Experts of a small language model: a sigmoid router.
Below are experts of layer 2 (counted from 0) of a mixture-of-experts language model. Rows are named router (the router's row for the expert), up (a neuron's input weights, with its number) and show model dimensions 240-287. Each number is 500 + 50 x the weight over its row's rms, rounded and kept within 0 to 999. Numbers have three digits each.
After each expert's rows: "comes after" lists some tokens at least twice as common just before its tokens as in all text; "mostly gets" lists some tokens that are sent to it at least half of the time. This comes from a sample of Wikipedia text that the model never trained on. Tokens count by the router's weight.

# expert 14
router:537488528436530533440516520447458473499519457533436507434513520550471469503490461451438522445468486456547437543511551425562484508547607464448645
up15:495531469523550468572550479472492507445558460446543558491536538586533401517562381527527528585436461470508496436516505396543471520510494503551489
up16:579459498511423490550385589515525497527483472469394533440556460515422484572507587471401463529440542573410561497510510468455501505509426477435540
up17:488606462592512514500580507491384578471492453553483448553488509451476495509537471482433547401501516542384532611527436501548504523471515522465534
up18:539374559410524501441580474505452428561417455525445523433518450466485544416557533462437593486497561475488513484473538533520526501505515439489489
up19:527510510437614483517508520504536569502532548430496457556407548446550519465496515462414472485461512559594412460529461483538443448465443468466468
up20:480457559483435450410417489535475486540543507553459474434514542534536469550476523477554486429520414477530547469405463554406473431493441459480448
up21:555585571499503412496513439454554404529538450449463515558501525415572435548458499579538497504499441437472494420534447617519582465481420478468533
up22:540518452465554448454546471432503580501599522370446540537466463498521612458542523525559506527539560578593561518511516493515461545564549523530539
up23:414485605546492516484536504437542553464432446492499533459525402472535399499461482519462488412508450441578535469485499410511457480599524538596484
up24:507531435445498524494585493565480507501518471478406452437479480481474561507486541459513490523424526565545578536555537536555469423469418501574502
up25:518451497541588485589486451473508539477540519409495480472473530541507614566472555509540409505460478503496449516485531540499518490499539420491475
up26:571421521528561461449550584546427492512505394507493520452495524509479454432513474561499509654570474524497463456514460415495575488420465530434509
up27:498487514473541477469490430478456594520536520473413573573565477554521548546511472497578463476484595466587443541648525469455509552595545500504392
comes after: " |", " ", " 0", " 1", ";", " 2"
mostly gets: " 0", " —", "′", " average", " un", " sq"

# expert 10
router:470460497533546546441519493526369476519456410398487502438502386524452463490467531441463592475383558510514436512548586527454507528592544552520532
up15:604498466447473511433401521438416457401534538529472536472528477461501418486558427475436523470436478548594493444615568556571555464396443582547553
up16:506482444522482551511501434565588466460589395517458503440491499500514508527443504508410477498499571501553517528517497541536441604514554532477436
up17:514368527556440507523439564485436521505509525492544541404484505532416430449462477481413588486501495541569562448467440452497484533578480510477503
up18:521581498530492387598508478457418522500531464492573592508556477544437474510482510436459487519517424495528472432499536476524517540447464600534504
up19:512480429476476482538536458490434550532486395523527493463418508518613447507564496438469550417470468474555532542515411521471433515631493517541408
up20:496511427472525473519534488415472575426501574468518462480474509607519492573447576468516522524582523443462565514469449525439504499605520468606477
up21:453478470378505510388430609555444495605492499403519494485538494486533421529514498463501427524440467476526434513437508499464503574519528481560422
up22:556490369460432453531577477486494548486513451494435566501588514543501436522525523520461637500556531495510434463442558552406516543513445410515500
up23:528555592486502548518521482522484525531469468510472454505501566476569472432583495520506526508451454569555519499588530456534553517520396565428536
up24:440457513531426494506527556466500618594462506559538597526468473509562456521497465475386509499547490533505551501432525428527493545461511492498567
up25:538544391619568441535541476477526457597620443484438575505438509486455489463449580537557408390477548448455478470486515461453501455470424566550593
up26:452457403468528554587502504490518532584480495543498450521519451415445522427464452494445522517547459486543495590457558515570515505509473552437534
up27:550471499550423503526498512564518407561522400517463577539490460418464480536471514485460561523481528524481429538418585583473487609500476684464471
comes after: " the", " a", " The", " this", " their", " United"
mostly gets: " series", " number", " government", " people", " group", " family"

# expert 7
router:549462525500545516471510511484335503513418473513396481454510425454513570536494532555442471498541506544474427524541510466497480478524601497367459
up15:549502521433481370471554402469514545514533551487526518493561533415437505680609544490499467544451494456413538455457604571523553539492489534580505
up16:542490513552475566546472487494515478518493426503606487543463450467561515471528493532521564580476542499443457493427434535422541470472464528563525
up17:476495498413492560469496455510473552523364456497476503505557483479443471534466524508424489425426455627480635585468452489531493584595519415441448
up18:519501495513555409489511442449476439502494548528475559498473465560443478563548454489450514433502421466480506464536522503560486484520619489540500
up19:483496439460560429535477458538464536478423445495482570416435441446630508481562468511473455455479509546553425433540489590511477540446457539485563
up20:501559497511433528451471624477523579545480518440653608520473433503486570535504500460494518468497510477489473485452591525519524390484494513529485
up21:490489436558468545504478470522481501448527425424475467468520481565537520508512495529573474559484439549464504499436526548465463461517491473508457
up22:597462493445495546387482556404553431526515482620499523564577401572473502542506590400590479540588477492380440468537444529499497488510466529486437
up23:455424515467478444523551434558414426430512449542488558484535446495497517531385435494497546535399526553544560503544490458462514520436541457552507
up24:553410436492475439539542493425507511458489467589452425474482463451492512520520485517377507468499424503476499511574499460600564512482466660480490
up25:496457451506455565521395548448507584453402510502384486457501552625542564516424464427516480588450545477458443495634363491452454507533541524495482
up26:470462518501525492581417423529527503500564420486475415461495567554519611468539543588476501499528454594581436549480560508444544486487550446541448
up27:444510454449515439418506481564582461412461380523495489489570518517571504524528482554501480494542500525467508476498435516474514497415493459465488
comes after: " of", " in", ".", " to", " on", " for"
mostly gets: " their", "The", " its", " The", " the", " Its"

# expert 9
router:465482447428544491480535541561475451540581515553506583495505582535625387604521423428395582569458534580525465481482421531525513519508466466521536
up15:549467570514627585502461382560525527487540496481560479469507494488532509451516505479518450493549500576471511455513570567584559477511585468502487
up16:572431471530551448440486470469541546496577501516501543459501496468572593563551422506376521441570519469536573534431563526493503508450520389467460
up17:504478441444458510527472385577472553546483556472522548463427411512560406496512485479493575511452468471542509511585471470537546481503466505595549
up18:524499468452540526553451490508505592486465537503513483567540407547511535480524459477543453496418450542520503487479474437544510508588503469564544
up19:558530446528549565495463566494486539546556538434533529551567482557488489525476545470392499497498499519497485505453480534604581578524450461519445
up20:507552506487506521527455519510492461488493558529576455464423506465546490464518528544484478503473489566361583454494567497480536528541463520526454
up21:478497516480484447558515601451510487502505575571544476492549495473558489540451492531510508431484580539574402464504474532383482536604582604452533
up22:532592460486554522543509446512494562512524553457480487545588460447534557498516566415413587534472546416431537525453544435512511514521513518475484
up23:486540493388497524612582453559601529547536527473486520442497505531488456518551587492451442508508593450601488490510539600493485574454486459571537
up24:472470497405494491521451498587490573554532545472558516467489549532516421547452435481408540457488499504480571609541497492606532604572444555440489
up25:488441507575547544560507450473481491399556547546442522384475519498444533554493432584508424403517394556491568476532504528492532493527542513421490
up26:511395420391557531479468501538463541566534463551498553462454481437510549473507427530426512529564559558544571526517570488536474372511470480571520
up27:418415502482578560450510461430524496572523520487510499458500487551560452482574529487450522520614467495465514518572528442495501511494504519472432
comes after: " |", "\n", ")", "---|---|---|---|", ";", " information"
mostly gets: " The", " Its", "The", " Their", " counter", " Wi"

# expert 15
router:506503519419491504481546551434481454539422520510476488570480526527501516483507490529442567514367538542390431525566421477536586525528521462554525
up15:595507495419556531510504531445527493547464485569490506501478540413466460529589448504434497487514547407473459443445501441485400444473515530393556
up16:565526428492530607457535515490471445524443511539446573473542475502544557517486532552439605496476448417508512498505508586520441466399546544502406
up17:467403538396572546596503543536475512519534449472417570564526498476528552508608394492583434566534556415477445531459525464497569521533469531419532
up18:464426481561509557463416550532548598466467487513450476563519500504525551475499487474456617596428401465503431497563454488429555556486402505499446
up19:532390669560542456487524506515557589402565463463490523412518560453532447497485502502570514412577426529519424546438479473471529496446543593506401
up20:513442454461597515611514457544509412423429443543570440423513530579563485475465572457522448499428504529454547438605420464498408527466596453567556
up21:507518476499534423478552560450478487599508456606523489567440454537483437520516533476536402530519539404439507478425466526598464515494573416472513
up22:454626518466421547436493555458539588451533449548491505517536511506486509546465533414517356491551493452544480496551507480467504465506460548532481
up23:481430481514476443477478453482577540410473485483428540528395538516598483555510586473539552534416459590421540499447534516470466514417457513437583
up24:411496425491538550461543424392488584590469402429519495455474535594523521525462489547459621613568522528493503530458450504591514513495476457545524
up25:531481463523499645491472495480467415575405547524479450520440595485606474489439517442504475530519401554431454554547542512535559482555580502480492
up26:534492546482521460527471560530502567468452483464470569539509472525478614467489506437454468463509460507533497431471439393490656536502559573518509
up27:508557547534524537465481515468432456491504450524510455431509460464465535528502431475512462505556414642514508531475596542486500490587493499577573
comes after: " |", "|", " the", ":", " in", " on"
mostly gets: " first", " 12", " 13", " two", " three", " second"

# expert 2
router:496552484573541548473565441386510449526534505470443483486516470539502428469506452478452418491483535423440521421562494493428542423561558457533633
up15:429518506531542469430428550423544461494511492430422505484462586557514541525494499491486390629571557497431500486432485577477485495544487502485433
up16:571449533507462575543587521534490539501526493502519486478607466548464499469529515447484515483535534538446425463501568479495527397466524475524534
up17:560573432411502432551500541514506384543581501443443506483465474465503540460439513454428502402480450450432446510449564517515563428444491555526498
up18:426506454464576535462512451461433480474467567594573445532478487513521520427431518489484527423459486530450408500571505481531530415588556463518514
up19:552516553485572569519540463566512416556495502492505525563433487472451557522394556453448408487461482500571462461510525580615432509624521519519554
up20:508568495447559466515581465450527454672556520518586517501500542476433471501483565506453468513464524512497552522499482542462580563547503520503516
up21:509486497479508531498503440544461472537387529551507471526500416520431556491357531451477488333446506497433517534515455466419577551482436444509506
up22:525501514413470497475405571446466430529466454516498536489599444503524492463440434527526458544445479570517490428383429447430521462515516542496565
up23:421483482474485429534561523505487451500430557394619465490511499548477497497554425469492507503494545449404506483534485491477569489459520506505591
up24:497493397512499509576376413502438365591497489518496480493563484460499389461475441561475460437574442472367522494492488508531481464541465462558508
up25:581498588482402490519490528581576471579504383492479503506548492435545554453526499478456448535473590522481471506483472517534513452539494487502569
up26:550466432507514532466479451586469402511507412583473571448471473432577435462488542445503551546583487605470496464535520513514435598479446472475463
up27:444426474564482536538509466500501542500472523462483432560488506488526537529499516515443560514601481432450422472500461481472533445521517475517386
comes after: " the", "-", " a", " his", "==", " The"
mostly gets: " March", " end", " death", " Born", " mother", " died"

# expert 3
router:535505518501476534473527532436498510496543541532478511402547498436613402444478510474450489511599516459572527512512531476520447535520521462409517
up15:492440471516426467541522490484556514541432534373488424501471490478526474449468511494525522591642579479588484446461451525615547511478511502478481
up16:448570499463599507493478491433544469471528454462471431552431436518491533551497522508509527479526579517431481585516467488603480501458549498520490
up17:514448572448519516444485556464415471469479458467448496558574457495578494451481519421484595500495531544510433522540563532632593490433501488486455
up18:469544537555530462493543517532502614515569537433495500511563432531477563469528442550500512556470484455525521500487540460509563551608486420482477
up19:513522446443440433465495495501506440472565493463513505429583561495578480491443513464410531491478534522524477550431503456493481519487586451446463
up20:391482572516495572490473449537490556508440502451546487570508526523601498479483535476375397535504491508545565487498502460547546467415530544514512
up21:514461421468521453441422419506489508512579481471485414567444479485598488630480490501573442538478466490441573403527511485461549459499487492508467
up22:486543468440534441503505490483516526478451483519481613435449454508512494479573488458445436549517543593534543454533442545498492495540497513445515
up23:534601565540469481518469501507531426517509523394505547420439485388501443520424511541483567497586522510471520468570542507560476471606434398537520
up24:520533551498543520469519520500497523474558487566482511533520458476619442581577487429464489549611471591497481579498591562481483522535471426496471
up25:466532620546562548487607450420407461508437578438442520541606407501494464479535514473453517594568508537449414462569514527494489454503502452499431
up26:519548424555491510539450466412462481515522473526532519555504529512530423615481490457512451496476524386482428468496564434563469500524519615480479
up27:505514484547446454555499465522509428517380365566522485464495507497451505524508604451525628476456540535429489448452568377534458520551477562510617
comes after: "\n", " ", " Born", " Party", " Country", " Total"
mostly gets: "|", " but", " also", " However", " while", "="

# expert 11
router:464604538491482461519548560456486507496555419510511466521514548473498411597502443435441564454487561512588471482482461559549493441464517510523528
up15:441548585530486506492565474475471458504465510461368428584463495500501539474489544576424374518436532408484493500482416442516483500452478513482453
up16:551532453484522505443541561472490543522619427493563496498450455518546506535546476543428501454538465574433473499447493423525472524612480445414434
up17:454543460467548515571561487514459508468509468518415438445475505441534488516508503411522472477581544530530514431479414469511520507493525372551479
up18:642486566583466469580485552469475536454559384542501390455566448410460424486584515541461499559430493470524471533514375537559503555529434398478491
up19:514581480528397535425478565534627443497557463464554464474482457479506576525550442477542528500514440495506435542464507473464572429485504491513462
up20:416422419618485472438483583529512478553534515531481412489422453344561496416479517445412542461449489573544490472427561435520507548458642420470517
up21:510556576536556572408508526520548416477519434524472505473558491463575537478506449481424447465490550448510474635457531583468597537502477463477506
up22:424582530469426463475515459542443552498426554443514442558413527386596590459512611522500460597501427434483495516454462565346508562577481427506511
up23:534506528530457419446568457530486453517517494537534411529526512411639486459486559422428450448426481521405476582551476488493568552472598511486398
up24:553485540480421487457512439529390520480539563517448568535527490511466563498480477476514523553495388590449512569534507575536543472509458529441466
up25:537516534512438486576570540465467485482479434519563517466523492450504445583508465540517516462504595541499494380430542493561569501446468457569437
up26:447502558484500539582567551412489503518461529523449506537396513512506464518513590411497434459422495479429550573458480447502494512461546542499484
up27:546507518502511416574490391548466516466509549462453536497500531467473475409466539462466487479496548514471531409528502564556486602495582503444467
comes after: "\n", ".", "==", " =", ")", " =="
mostly gets: "\"", "),", " ==", ")", ").", "."